{
  "hidden_act": "squared_relu",
  "normalize_top_k": false,
  "vocab_size": 32000,
  "batch_tokens": [16384, 32768],
  "max_steps": 16602
}
Below are experts of layer 2 (counted from 0) of a mixture-of-experts language model. Rows are named router (the router's row for the expert), down (a neuron's output weights, with its number) and show model dimensions 64-127. Each number is 128 + 32 x the weight over its row's rms, rounded and kept within 0 to 255. Numbers have three digits each.
Before each expert's rows: a language model's description of what the expert responds to. This comes from a sample of Wikipedia text that the model never trained on.

# expert 0
Description: Common nouns and articles after prepositions like as, to, at, such as a, the, building, house, role, Park, Percent.
router:093164095092159165162116091095164164164137162125092163095099164093160135162162163092092163161164158093095157165092162163162092159093092162160165099164153093115163165163163139092162163163093164
down0:117116149068104105144107171183105182082133120146170163123149140150198135081134163099140098155146111049149060122137130089161112147111175117143131092183109100153092086212168092105158122112130115
down1:114144122132160118114112121074160157134108151106121160193159106073155124080149077148071161104158130150148098096114162164139066115099116140138056101051150099124187145029106106142105126095110126
down2:156107215117126040092184023110130133157137159071132117146105156110158102127182162099118149156165139096184114173128193122157108128135113157139070080096130115187124142094147155101123097122100176
down3:126137117099145081194133092159170177125152169134115173077131097121113143075074172140101131139103150122115100143111146137119099167057131153176141134154100120142099137153140075162128111076144163
down4:104091094101093131152086141188141112130070143148101100096157120100078113148080123090131134118135130113176152168102117138086112152093100196098120070138110135124101092151131129153099070106157110
down5:141167129163127115133095092132107168147154116141137190135157147136123148121158097117115096140089153168164059132156105155075183108115101135122146129123139123108138123078145120115107119229113094
down6:061135149106100170162070135123129140110109116137099071130091117112131044085176093116207117164158041129120116141127112154109122085141146123094095112118121165118133116134170160142153129173160114
down7:175127128113110160096083180154181141141151124204141135115090171127163116136081135157147140137152127101175185109124129137117122103123112104120114143165103121139113113162146138160126129135079078
down8:098169133138149159116126065122165155103129105184125178079110143117130169182199107082174163125135129102172147141147091124167141127137047164116047081147143113078076111103099078083189179149134091
down9:132097084093082154110176102162134074101178147099131094142134090195159131135130125141163164104144145054100134145173177125143154117075103151158134147112193123117119070170159106154119138116084095
down10:133122179136152167164133126197133142104153152101163129148088105129119151073134147155083087194130157086183195034165133099170105144149121075138114164147123169141179149152109115096144062086122107
down11:154136131089131150121145138089155171222166086162116140079107167147141131101089126147099153125173097087079167078079083148115045083137115167116144158131133092197179188081146123110142192116150111
down12:133146156122096145126097117145161106091162206146161160108130112102108150113075147175064113124146129095102141110187122123123147125149151161154084121129131094075104079142144159113110095149127151
down13:214120135096130172148113168104103130095067140092125186114128108113079143136069136149200134076096140099173086111186152117197127067095154148125155119091028130072142141188064126163088146199128147
down14:153169160149065072141168126155123141176147175124137187134161078102133214150106135144106137178086164135124086160161090134069140102104118131141144101111195109133138126129135159065105127195191125
down15:130125103106175192139115118129092158112138135147146201117077135146142133127089163195191191117200133116115161097123159140109140138070123144113140136080094185128105182147167150097130142126094113
down16:108148182123151132135129117153098086124101147141170066117144108111137138091126137187116160194123174202146168146114091157128192119105134107134087148127173120120072105201142113097102111067124193
down17:147141105158102097175149128117132154151149159158165137154130173101138147162122166064103137178158128145047064127106129151113097136128138119124096151113084081138108124133177075150152059134084121
down18:103103161139191140148094100077103191104207025090068085106138222141088112124124082129147115075148082102148117157128146131118133115110098117118162120110077107063163108120140104149197147127129176
down19:122105104210200103149141140159125103138124111099110077096108130143182154124169137138125121133124159106138117093129151134132111185115201134092091126115148149186189098139134118195159135072207103
down20:172157161126127098169161068161122130127090115108160119134102127147123143117091151134122157184151103108151093157124102113127109054129078087076170053139103197171102117044154160108150118118150084
down21:124146185157154081166142206131125111180099140115122103080116187143145133128108121095102060121106198155152123157148131168116089092167151134115088147094043061080169121128094168196096095142102165
down22:091148151134125134114144134152183101140068151122173133094117145111165132093108113093128176149128169154157105089166064140123106125148033205186093117096170082103189103089146147140139161153136127
down23:191167135093125107161065119107165092123196164176191173079130118124165191148164075123176135130123108126136146184122161080143116162109086131189099128126150117147104204033153132126119131125126158
down24:099169153107140145091125078144119190163128128115134096072142089091087139144090147158124107148055123140091148155137140060140129138095145150099134132147059051088115129077075170144123139115137100
down25:124141124133147141092159088125099168126105084106168088151196107097133161112131110099127108120157099130146116163127169111121109144132129151119161102120052135163150189112161102181132105177127136
down26:124173139103125152132133101088072108127164146140121149077115034109144135156164132156098126150080101175134164126097119123142150131111093117169150144099101153125119139171122202135115097149105102
down27:121151141129085139141112109116149077126089157193101188061125150139115130154090139118061131153174181157141060131066177100143143100150144135115165121114145101142109150113113065148148124148096098
down28:121177181124121057169096127067108203078077099130111174115163132115101102098118086164093142130126125089165124121142131062132111151169098149164099088143097120135133122130128118170111136172153102
down29:168109087070083101125111164082079110172100129121169140070139134095152171149052128097155142124089071106129127158135080101133231134125132179125131116175115141102112147171094096076173075174134144
down30:155132131078140113110093110161109144139132159131180079178103107172166111126111116113096119066153126115133135168104075162100134164069149102115093137129115095107128089171121134128196135141126155
down31:068133160153139132149135096189158111121133093122148141160101120114100175187144124153106115166099165102191142084129167120108117186160139068141166141135132163101122175093096142083149099111069101
down32:152119122172124170056093134180133117111086117147155143069091150135128183138119103104131178162168113146118139160112132052147168161144091110099114109090131176131143164140128094133124157127181129
down33:166160096113145145156122155100117165116140146124187134128130183178109070061114119103151137119086114151156100136083128107078080124155182105108087098103147113147116145172166124116106190149100082
down34:156126131105177179114177126152129106114166133126139123069147112100118194126117143175170162133152122087133124150097194103129094098113117102176112095168143130152132162096133162110206155150156136
down35:127131111105118150098155135124108101140101110090126152095130108110142094204146152091163136159109107159162128104139125205150086148173117169103174135126122098130147081102132044147188082185170118
down36:150172161154083112092105138153127144190107170146157084073104135109131141143148107131160074137146189119184143104140069118150097079102069095144118112057137104161186107175067130124126128106061158
down37:105133180109159136121114143122170115067099176064151073107097147110181104094109143130138105161149088091134122119113129145173149171185122104127176070162103138125127072081120162147171136112106130
down38:094144138121119147109120124154128122177178190113129145166102123131075133153140122085109171147100147102148175083091083102145128109116104121138152082124130179170124092180060211155084122145140129
down39:137122159104100077076117106142110139079171164076081129155103139096126203102142132164077165129107151148118211085134149142115131095132182146118120103087176122116096126144096157107167128089112133
down40:088123130106126124118123098165124196123135134107114148064172088153153174066155124117171180099088134080095142121123148111009184176119165189162101095074135104174074096076136152122094159113169194
down41:106156097131143150121090172131132119179086106164114116143155146104144116073106095071095151154158226081130139133072124187118131142163174118138157103134125152092106172119149139127174150162159157
down42:123134147232118130076131128136130108111151047130112169070126150146195085114110145128113187078119175088115151117099115186125151143080143100136108162174080180129156044112144121145141131136106103
down43:165135077133152153103121137125183175112116125109085097139118072122165139065113083131124145128141147157148118134170166063066111134138097115118136041155112142085068186142146138157199180165087119
down44:129066094111111132155145091184151107074123169094099122130124130161091175096143153097144135144150137061129125060141154119081081115168130118160113173098140125148102122114151115130131077108122151
down45:149092075171121144119065114140115091136113230165143134141153089175152220113146085095178131124152111112174090121124157148124152063112100147105139119156161098130183140114115127132178130127094123
down46:085161095160121141055124145113166153203113118149109151153135142106116117165132190128115179148133094155115144078135146121121112088118162111108117103133150155065164047079136079130145149105127106
down47:150109141127131172065138146150102146151114131135204155128108156157107096096166069154063097069073085132117133133091148100092134081123141142116121128145096133138142140156150121108153124187100136
down48:151123169107149060158124113206069160134116109153131146081159148144136107152131078063157151161125133149116047115158166121057069135083082122132199146152141122121166146111146131143097147128179114
down49:073056082099136119181107061151160078172099051067142104143125102121100155120095150138081151192164101125117153153073106122103073132132184076108101128187193159107060117113096139103148097162087104
down50:107147128099104132111105174074127139135152116119117112110092149161100146107157134143130147123138099165093065127095085171156165086110079142131105083117104124132111166133148082117161179092150184
down51:131118132131168139186121139094055120117152165094083058164120163094050092154167135111145156140164116194164073069108105119104102145082171139178110108126093115138122084115099158078207168064172083
down52:114150098092092111194122130152117165164155085131102142104058142125006171158109140110146125157093124083190147126101183102136163130114125133109186105079108038123092108133164094151092144154133142
down53:142157103116143160140167037150084113099089104163149131170066150132141174147143081154122154072128188096090152140103111133079096115127124117074147142151082129164086099119105119128098099100139137
down54:134119114134146124112105145132086149063168171039147124127095100170080117122104140170105134192077123146109162153196174060136056097119124149136192100117136178167159189139046157120105186095124116
down55:143151092146104110184037165157124107130113135120107083121107085072080093132096063090080129145095154081077194123087164134118130082075123162120117148167083149107143122193137073167148127149089101
down56:097109162087130145159131144173122117113192137061080119097126136134096093103187110178118124062154102091106096105175123098128123166155208125097173106152112111104138071140137127132093139112086148
down57:060114141092087114163175114144080146093178148044141137142148183174174118128134106154094131085141113136090168170077131175166079108118094170125149133165101165173142111159157150124056093172097143
down58:187101139163116134158152115116175118142085150126168112097108137148181095117116146163145142183157089119186138113121085162169097115124077069149151172115150135134088110090150067105092061176175128
down59:167177104106133120097128208152031117104121108139185152190077132150072117120157147094130105109080102164152144145115138137101135195114115161112129179100071144110134168199151148151131080125114131
down60:122091145139115121106071104141136118099177118114150140077169154096109095150085152133147166180171159161140064123107113087117103145148123140085110094134106144141134092184126112102203114147094110
down61:129210136176162143091147163127184100133066156206085138134119083163110172163109196156164141144090101137085161170120117088152201165129054127132111085092160152192138118078092129095170121109175117
down62:162101181160121169168117106154140121144132122165108096051177134173095122106098150111180085173119137106135166131110151095085097101136106080151147133091086145091167147102120112118127121142066146
down63:134131156141084140152084110115098162098110149123109116146149148109131117110163131155107076131137137120122183070096117187118144057098218118128091146131107089120150089153193107052131167116145167
down64:069128165118121124195103130177115113129114053108140099113158086109166131144121129149135145111108084218129124156115139182115084112099117116150091048101143164089118164111157069139101131134165135
down65:159108161065166147154057127143128130072125140066094160166088093127144158125157126083155110114141144157158206179109158146112183164197151146126169117193141134114176114182103148098091121152158139
down66:113112089133128156089125117152084172141093156169111148061113118083091151058180092155144144150146084079173090203136170109136152175171162145079083120166100110171102128122073082167078219086096084

# expert 12
Description: Table cell separators in wiki tables, years in table cells, the after verbs, and the word Science in institution names.
router:092163094092161165163114091095164164165134163126091164098100162091160135165163163092092163160164159093095160165093162163162092160094093163163164098163151094114166164162163140092162164164092165
down0:065116085132106118151058110176096093074091147109027146150185131128145119115128176078108097152116146141131168095142116082099142133112157103143065168165104129150111179133164139129104128158123149
down1:079104090168098217174115102119085148177127157117079171146116080141139087163112129118112106142153112115063169132119163168142152136130092146114090159158127107117105175113143137049190161153103179
down2:066139152109066146117135148151053135156106177095092153169177097208162108151122115069116116126083083125116177139132124196103052153084077077140163132120131104082163095115147121190119099049104111
down3:114182062183116092118111092086091182138174080146091143111113168129143106154138171156111092135073112159155145106077103158139124187143137149130144154115065140085081104097148110142100146188160103
down4:197163138153132068099046107091136150192153130135127109133118121104093068114095115102137216135119078134146079131104119158134120110122151126136150169188140103129146077108134139176114178128169203
down5:123121123118131158099113114166145164128138131116114083100121154104082132156130107155120129134119147155114102079167114143097089120129202159134162118109136125111115109192140065086155114146151137
down6:141141119173143149152094113120105095107089136130187114103173177110079171060094139048166121143086121150132146104138171099155121151130096181093139173124089160088105174154166171206082077141166101
down7:100093154119146117126158090129153098113172093134139144116139142102135161106146134160133125078113150174175147166155079188169135170135089133189149138134125157186101152109128097136083132153126150
down8:132118135125162151133218143107135171100146179165167124115134142121063119098157133128138135123148095114146153095127149171084123109121049123128115122187150113114110170145146137127124146094120150
down9:094147130108122126141121159073109134096172128159092125126087168127108132145132137189121196129115184167146102162070103129140122151160104148157164141181096131136149116105167101128161126128132118
down10:155115106141121126149136035169157177170096155124134100121103098135108182121077106144119202150100110166137160133097122102112089123109145128179205110115135144081106171144176169135139120082093150
down11:089111161165105107125153091176100155193082085135124159154167120202103100087094132134140104124075160125102147101100169098085101135103115162176158200129136159123132107185134190090108176118073161
down12:103163115128172127165125070083145095103114098127126119164105146153131094118122098108128041120105134084111122148141114129094117108156130177121149127087146100163138111114123137158089141084138143
down13:159136172140083127172125177170155149138149163129120164108146140091139098144141158105129095142158188111147191057113129108127179141209116076126144136103092105157132152140131144150118099136079177
down14:160087126116134192136125184097182163128166148188072108136136106106112113128139096155134134176166149157173143108134112120192145092131125123109099180142119120110093114166119110129136120090129174
down15:110124097123128184173133182128076214081117161202140064115127167181047148104159121074076133161186171135164151108145180118106123127120128105144130144157141102112111142168107168116177110177130101
down16:025100108100141162132122130163084100121085146122083089107123141088166191186038114145125171130144181146213120097127180124076090127168115148102175112131169062135121120119132104114145176176161114
down17:113134101188123133152093144119104203160160168114091196086158148112132090155085064113128087147195070187149151146100149154128060117143132092136093126164113136175092130080134123131167172100177142
down18:143079151144094117107192118133194171153129062092084148059169122090109101178194144171145103133166166081060134160133145121093116138139110120059109080159151090153103167175120147104127112112153095
down19:115153113115134171100084077160159122125119166061132102107164126115080177149129132124090154079172118132096132143154139156080120081136128113187141117111093161159168101078123159167212121088109084
down20:189133122089117108113165148113106106214174147077127141164114128123146146101107103145101075154149164171116137083091147124158133147129115127049102130135164064130091171163096129168111152094113125
down21:125079172159137112145073114102085146119095123113088102037091054102101104194153212099158130111180116122081120077136070105131069162114158171156124133114180106163146155189120140118051114120122144
down22:163181113165138071116116071135157190121131055161144131148148112144082152130078106138095161133113117112132138141063063150106107119111111155162159101105132182072137137163100180131151164114031091
down23:158146101062161102123139126140105226139112082157116124111081147103188110202135117149071114160065137168098163150140101107192050152127106095134131146143081145172130150128148104086150102170097073
down24:109113127095102154151114086084117056121146106162182139153142113130096127128092119137115165140117128167143151115172165119145171081180086092140112055084128101095104159122145133112187150125138166
down25:117110140179135068156110097160146144118095142127163157154172150071103140111151163130162127141122131131135130143078158119076158094101102057050153134151121123108123185130192116119172130142114185
down26:187083155147170159084097155165126134099137130127094116147139135088106153114088158087147133084174083137095113247217112167082148144117094141160129112109092092162102171081144094056143087135149107
down27:167148125139179127164153159187127109173148085134096113132098117155164056146097163127138138144144151150121151137112166149068149154138063138126155120109143094120143134168133096084128131138153150
down28:053109114126145192120055153087112123133126105068134172098105095136119069164116121141079164162189183127110140069168140169118132027133088134136133155173131144046107144105143129158144113079140133
down29:093062145153108145081189081136183116138154082130140126198148178149199116090135128132177143095137126079142186104094140131123167013125129116158128188148071109129120167160121128104104153182119089
down30:126120170161156158147128155146124166188175185138117123131170205115089109192130081146167184134106072129123147145111169126155147153188141146137099096117078106111111093131142158108149143099094047
down31:135145052128124108058121128109115099198102137158109137143099139110118128098144153169099107153140123064180170160177084141128135196064166152170143149136067206152098070092129146141143164144145168
down32:112100184155124137104071124128084079110126166117161167107121132118087121068102166039129132123129168104098064153107095130129140130178111200115152130121173154095113137189060101193137094174158145
down33:171160154109081135168116158093122129179105133156106125105122191112099104104141064160145107175196164089104120096145134144163090211087114140140178185136143159137095116076178127162104176142141151
down34:103154129110077196103081149068144135164081118112091135149153131105136056148059149155172151096103093120114140144201105082113135083156170174103098182164128111094150163147163104101154080125132151
down35:097141216118139094137120117160110147151121118150151116147133119178131094131132086086140153134063187078130132152100167116139137104093163099122109100180173113139134195106093156104132162149127091
down36:110212122196135094094113157123135109082141117143178165124066211136175102089120139091134151148136177141099085159078125114104102083111110130189156135149143074161214126146135075103139141068151146
down37:178072177102046150094128127089158169133139134129160145143120114136133083102223097109122132095093131167109182142140113101153041167119153108119105159103169193129093138118187100114120080113055090
down38:104164144135078099072161169079152164129103099155101196092092132139091107145155121100177124115132189126119098108100133114148075102076093134154127072097154140134107133108129150137120137107138170
down39:062108159148127160128129162094109137142168175088145162117097141100172125149186129150076149102120134105128123036110120119148177196097126137137115212102165201136097196151106146125140161154099155
down40:132126173172135085160061115177126133186214218165101123155127115048178107146134149108166175115163205126145106216109128157157086110154160105071129126096159148123093123119096084086109164121131080
down41:161138117151109179123111139119085098145143124143201190088096145099135127121142134123134157138092167126154134194187123091122092071156103162105134072135102105119083113180223115097110136112143147
down42:120163115095129120120091168126110072120171087105122153140112182148147110054135146118153112136164157109123137124146131103084126156149135070108101132133165098113066143071172119195065136144123152
down43:192082134160043121167138141111148115133137128130076137107131120127171127127087133102134122175144164119080109150087147115115117139147141130132182157089103124142077165161127171135145112144147133
down44:094123134169159148152168175135154157120129109142174174120127129144091159123112128143161069141184183102105173156124090081130138243137105169169148165060103119130122087133130079147059139139083130
down45:156142120130131164087193135138047143156140115067151119094163140092195063159124060131146143136124084163144144149111106095097153133125126161139134095117142078134165179072144191133102126130146130
down46:113158117158181094166141085081072105046143149141062128099090149134142161152125079128149111162095151091096184191176195130156145157142120160152112155107076112122141118173131165096129089117142107
down47:118189118182128150202137100177112123117118140115176129098155132144042125148107182101105109122141174125148159091102166174144130094107073139144117131153158187123112143105140137172108175150072094
down48:117205116114142124170089127097140084110142160127118189122100145065038176087176140082150108129135132123116180133125176094072149095080095209148053135118161101105140110091154174159122125099145115
down49:129175082086097157156168160108109158113182138071145050130138144126128113162112124131158119073147127180183099205122109109147093103153148166146146115194140078151092165174097087160166095134105052
down50:050159116125159079187093090153108125179157147122080163149203145142094114112072163123084114177100127175102135166132149112094093115121105121084139186122143132117096110100177124135090113137118083
down51:112155126142160107124122114167109090129115155129186155184089199137161166066147079094160133176134052109135190098093143099079173116140126116068132166117110120112181132096103127191074105111157180
down52:147132131106149098172152148155094144188127152199109176171108093115138087191120126078140128175121130161217085119135142110105135185091164172081126140138082159154144178106171124097087103095051111
down53:129126166130136132138130096103116121144157183165122155169141177125149138108127189085123185123154107130089124065144168123109087145105132193136147137135083114144134085071193191145083149141046101
down54:163127083136140151172218174146123139151113106134070253129190113144145131147157144102197137150146138091177082152120170071115178119079161129095118145106126152169189124154085095096113100120169144
down55:112184133160114134148154135150029129149117146109114094105146162152177155107152107187137141118165162125176126078133125128113150163152146123127190113126103137141220084146102169101100138135120103
down56:126085101144073110158111186150136171188129127137135072111160177141189156139137096121116144099144143099152142174098112143121115115093118140141093124132175130169129135123081134159180105145104111
down57:114145112139182109097132176126154100132069165085087068053145125063172119139182153119085167216136185099111133114112158224161156234145160183105151110147195096142178162104117150132157172150130104
down58:105107103114167121113117146124137135103146116099179073121121045132101138121097104129110129104112099139102125109075137178113124108163115134100178089059157151157145115138153164132185066073093123
down59:146167186138155103143095185087107106051131103094100184174114177132077109100173113106100153170086133162093162171127143138125152155170132165136138101111132130121134129145103159152089127150188088
down60:115158184092156147138108122142156176195136137129100099101115130100126175054071105068111134146139119121138114147141097149168136115068146168108151110147067073128115129128077108090067135084109071
down61:126088156111144055161161093112153148165186121147147164098081146128142052218136145139131060146166116100146150141162095104116188106122165116099124102142057122137111134118143123094070168195113103
down62:091111174122160094134131123120061166183148139147143190131137163093090166131085158142157128166148099097135113192157157071127142137116173100160118144159122128160095149123121160167138124153097200
down63:148140163106147162110141156113094100123143085099234106117191140081135087092119074133116124148114112148109102095108182140140148134136189131125180110082147211157106147148105157121140169132141091
down64:149111183163159184155114194148141134069090161069098075095135079129119147107094128121145127114113081172106113152107101162161145101125071142130124102129143133148146133125122147102093157129181117
down65:137081070081115145181086100139164089114039137233102106134137144130143073145104121108110108147055129140109199155116155158153162089162119121144094151152135190094110105125146143136095118115183132
down66:094168081076132158081136127064108125179086176159073168135146135138088181109149161137148172126114104116201074109081200119138113162151154083118126142159090142137129135119115163139086135097118115

# expert 29
Description: Syllable pieces inside foreign names (tak, ana), the verb is, capital initials like E, B, P, and words like School.
router:092163092092160166163114091095164162164133164125093163099101164092161136165163162092091164160164160093097161163093164164162091159094093163163164098163150093113164163162162139094163164163092163
down0:075131119132077152112181139113111178154129143182093149147128123134036104152156102189123138165181131147154092111150179130102085148156115161115163160207178129121098109103122091130135107138110077
down1:125085126133127103154170116144144159119144134171155221156121137146177115099095128104211122094105101116149102167063198095161112178155150144105163182123127083162051161156092088142059117088121087
down2:082113160132094133132108179187153119140160146106088117152155137114170121155120105043156081127114161185117123105154188103190076056144078113122050149164121134102108081174130174110092111125110170
down3:113099186091161150181115183151140110122156127125094152124077122160095070086144152120125131132116184114139130186087136075146174157198116138092164128161214154107183105078077167122136120132135125
down4:146128101139179106093096143089150113191084187123156098088124114103107171133176110114078108152135112123096141144111087146083120110136090095087124141131112117043117080093141094081123091122153149
down5:147102174134109154115144140162206050145172141164100080194111083097139116127109129100062126131135173144107122133105109129136162101109134171120105151090090175110075144086126107092102118122157100
down6:124132085164095101134105143127142113090188101052185107093131168175169136159117149168163139181076101086156117177158144071145170135100108124187096140117122108148136066116154069151127129088126074
down7:166112082126114145065172134129153119104041050131109152138104134115101139133146129189144114098107083123091161116071143177090127118137136121114129117154144130115089148113053097155163175087084171
down8:099131131045174121126154128119151129072058138089140083164172146093147174096123152110101122176145143104028080081120141133098121089115141100153076134130131143152128115127146149081154102094116089
down9:156183108126112096126154076090136134125108080118131140165136169124050134164165124170148141085139170104169094160110092158094135144106081171127056156127107095102159097116154139174129101156171184
down10:094123138120009153071156061118148211119133053129148098128100146134086148127091115087158113116083106107088168088133132086146117123150165148149125151080177132151038114133100109184177148175131086
down11:141028158094150118161120174161088152186153216155147122127086100185177146125136155185140080140098106107096203187107134155096151128134097155100116128131131125082162141107169122157063137138076168
down12:182091156130102124124113132074120163105067109161153147120087159125167127156110134103150153147141243120122109104118169105056147126138137135191087094143139148158090140213137113084101141116162132
down13:164135070161151091095106112135131144152166095132143159144143086179117178124134122143157147161109185064092124145116160154119130088122049076156162085133137110100097153117110100151115086135115138
down14:156151087137073147105088144205127153171102092094096186189093183145187122133118127178110196098130135156098147138168127152073185185092130118122146105117176188110124175106113132121142104116160086
down15:139037098158117058165083111061136138104165093187119131101071135102118135139144121132082134113121134063147133116122103159161124120113174161147092142177154112091076120205151142098119088153203168
down16:169140161124131121108093077127118099130133139125099143107155115132084138106173157124058136070126119149139085141106107110143048082119169122156139103089129106189154135166142102144090091116113107
down17:150121122110129112129157199183128139177054130079109016113131188115118116140141156159141124092126136119136091131160149107126121090139097088124101131113121165134131096099140113081146077079092143
down18:122112124101154119050153119136151154115116113154123093098088098134126162127110064147101125084134114142117124165170079107107122121099142099065119107090127147110089130073186064144131141127119199
down19:113160122106130079172108156136165115117073136121185135131134168153075104174140133128106103164170121103117102117147120101132128096143099075053149143111101184081138100177167139137154129131058122
down20:133158118126148134083113134062075199173104165106167150093134116110145121133157153081033147218112106134116095110078146116137147104086120123144117132210128117102119151135154171107132165140152112
down21:105054113099103110088104154110102127118166119112114084161144118140176150136098099112126197129113111088130137138106176162181064147208114156104173098141155151127100189184139153149145098124148134
down22:070169100154061112179180098174059048159089143146152168134119077121152163136143157145096129172092161165132112094117138084123140148133192164098138211133101135096121124151120140161103134149154196
down23:066107088090114150152201130140118106197126132137175118099145107108129121121134123117133116141154158118128110112119115143142172067067158177116179062077113118097089128110119162187112144130187122
down24:115152116146141103104163168181158142157125061153102168113124131129096129151148152183129153074096113150107123116054107139191170118158103126090103123090125136212118102177122143129186092100109113
down25:166130172198088091139145078176167084116168093145054190069186118120150118138150109142111035097107106129129120153169097132082131149127141142163153181076142130189151140149166122196139141097127136
down26:154165110121102106104143166123098096175169126152158093169115080137142124104099098038126092094080199125147124079157113144091142168057103136124155166152138120085230122129104112153118115150102100
down27:095160076137130084119102094109140112114176155146011088073139153167119098139151140181133154138103103123153121136115184137195099063113142098181100143143131188141145122115159093146064078139056130
down28:077112122066138182075099166131112120097119191136062126158134093132138165139096135171141097084092141098169177130105153110120137122122175157127119169162129173118134138122159158133152149141130093
down29:063083110145107133145059148121124162146118125111163163168098084166116113151138076116121105147135142132140101158110169155129111184169073146150096137120180102080168131150097103113120150139161107
down30:107127166120131143135126122118131091163097164116135154086068113143065104129150122158129156081072140139072132081136157153149195173148133164073088111106130114120150127204105134211174147178192080
down31:116110052160188161123148080103094170095206121125137118143152150073123134159085149087169125092171142126144117154085147126106168155106101130147125155158150175152111157201162198112141160116102119
down32:137142094150183139116119153121170060132160133114174145130137048154183168180084149091097142154127142163104144095117025075137074104137100124112149116091159103166141141126133091125109114093099147
down33:118141133190128116119151139125123103138123174076115153112130104146109066100178099117193157064091121140089149089121110183101089145150185116113139126085144125130114104144111143105126131127132090
down34:181185169101174108166164152138144112095099099196087134124083093161150134208136109119132134171156119091096101108134101119117148137114134109163132162144078134156156147138110086160137167127157127
down35:146181140124115074081153121212128142122154099124079099111143107111163132082129160138143169132190101090087120094123164138151123115131133124151115139133099135141094158137130140109082106144128126
down36:143077043148087156188082189169152121134172150088125121145133131182123207147107112091074145098108141172176095084130140129127205120120121130113056128069136129213151122084115143087132113090111152
down37:115078124121180149103128145063086161033103138075096132097085131157139077090136117085135129115123104088167142103147159151113091140127160124135141144104099140141190106152086144129066169140112094
down38:112098096167126167132102114152151173133138146144166129112131124172159126111075131135097124168126092179164136137146132094161099146118183108137143143078140151128116134122112099088173113165090140
down39:055147104108123182129137076102102133129141123090143139097093133089104110145089151130182076147131122123160122159101113141127130047138145166146172146085126104143134094101139153113124152114136124
down40:089111149197152128141115080110119145131097175137127116101122097160177155131158147107072134146120138110189154132146117168130163144136096109173125055083179084171084100062111102088152105099150126
down41:056055149116165171186105124100143158109146148126112135126160161133158141100104102092061098105190091139139153139158118131077090136146131105135146175118127100086101185057115099120129119202190142
down42:131169088157169143173119100187107092136026116152110162145131117124091222167148152190118125153139112128189117110159098126120103154107139057165130102147119136108100074096125126162127111081084144
down43:184031099169078117171123062125186135154121204214104163227131030134138092146090112152118121129055142098121153146149099099139141158148105088139157145117134087126154107125108113113121115135105080
down44:125191132134136126167143093128095093134116132095209116089165062153143092207094083132218155165106136095081123144070132161125135149118157059153102150143119130078120157126156093139107126096107115
down45:163121152106125163141047095089155149070123132104144135086173128184143054113122135156100165140114115099106144151113126128135123167109095131115158216146120133127141131177138105135080108154124149
down46:105110121088145123151166182105101138101131144120124129081090136115153176215074096158083145136171142121115118162101147147146127150153177123113128118077122104143159164172171157163151114206108138
down47:125120074139128099167107148142074141144064105098082122102150199107121168125025100119103150178126142135151152133115138152038128087140115069097162165127187128050119050120130134135117101139059167
down48:103142120122102136133048110158181095125149137156131129145110150127119164036128140151188071116078139142173096099190201114135105165168141128119129183189128177123159178095125172122119137114165137
down49:095173079095157149140096077131194125089099139143139181160102099140146113106077080070145139121098147204190141147068090122075130108182114139135113141134110120153102086090125141127155170111192139
down50:163116152170200129135110161155121126152208153152146102106160126124162066164152152232141139143073082146141104131151112093114139138127168154101174126143132112087101138081133189068133105075154148
down51:135129109142112088139116087093119152135145112120125158117137136159131069176140154122139172095121062110199113148093112123105113154183098161162182087115155135168093126131108112089095118142101135
down52:146116089158124144134109132120147144154111075127165135154141198122134139133115134191075141096092055128136182059111094105140125125131125148109125161138131135078118110183121156061089106157099117
down53:154075135122157183096074141091135075106098173131083162162072118134157133160098126176114156150095085116203134118065097109135158111126117118127156154185140114154097129126141140121133154137163166
down54:106116168153129090141127120141125123151084091137107161087120103080086126148094138076160118177120087116113120125085064151169079125185108103138181105099099093101114179155137174111154174121116149
down55:112134108117132184158149124119170086122210137142139104115132120205174118151184167137126131132137106137130121056103135135134169088140098170124126102164137111125118217114162136179147115128146094
down56:095122135142148138144121156158102116173169079132163188134124074168113104180155106088178126144171169153101125167084124056136140132145128088150159086139122180102120188138168153136138149164084074
down57:119185151173119109084165077106151145083068062082138132103138113145102163115142077153168083106152155089028183180143155162134125088140141143178136125098052163126102105093153112118094153144157119
down58:121144128141070156100113144087087093116210106126121065088100123126120088174123101134149113127086137158142134119155086151078078104152126143094132089155103113097050110158146151146180137075118156
down59:069119129140138123110143050165096139133121103140162195060145113097133134139066123111106144157132145078156106110074174121160126127201135116149148153120162179159181165169094151120103125125125114
down60:112106111181165137095116133113108068103123114102135138097092132109152113128092131137118055141189125136144114116077110079137103068163178165160152152096123163210096041129155125134086045163107101
down61:161089154116132118071106147140099129129090086076130171143117103181166072115142067151151133159156121123108190149084088110149135120133153079143107097093115163110122120152107082124165144110075120
down62:129190101128155091075188092127111103133144147133138203170152131137147106130102111208100097122160159089078162100088178113180154177105101147155149084097117097042159113165099112125142118083150148
down63:117076054111140108189145152091147086064079112165167154148145156157115162090186063110156127128139126143132135158108100093113158088162113148148136116117186145094141058152137137127073101121117092
down64:158090137095074142093162094097135195121134158164160133156137147119178135230109136126154178088185124137120065102150111124123126103115099110163085147135094107118134113092096124125091142142097107
down65:163107094137173130119093096143177113129103184108125074140099168129132151120165142176111168116136079137106134108214098103121135141091149133074171130105146174100106166134140119106147134121116123
down66:182153150128124146141172130067124115065125079125140129122065121052104086100102174142060109208146127103141134113076094118106213145132104064158122156089072111137102151183150135118076138127167091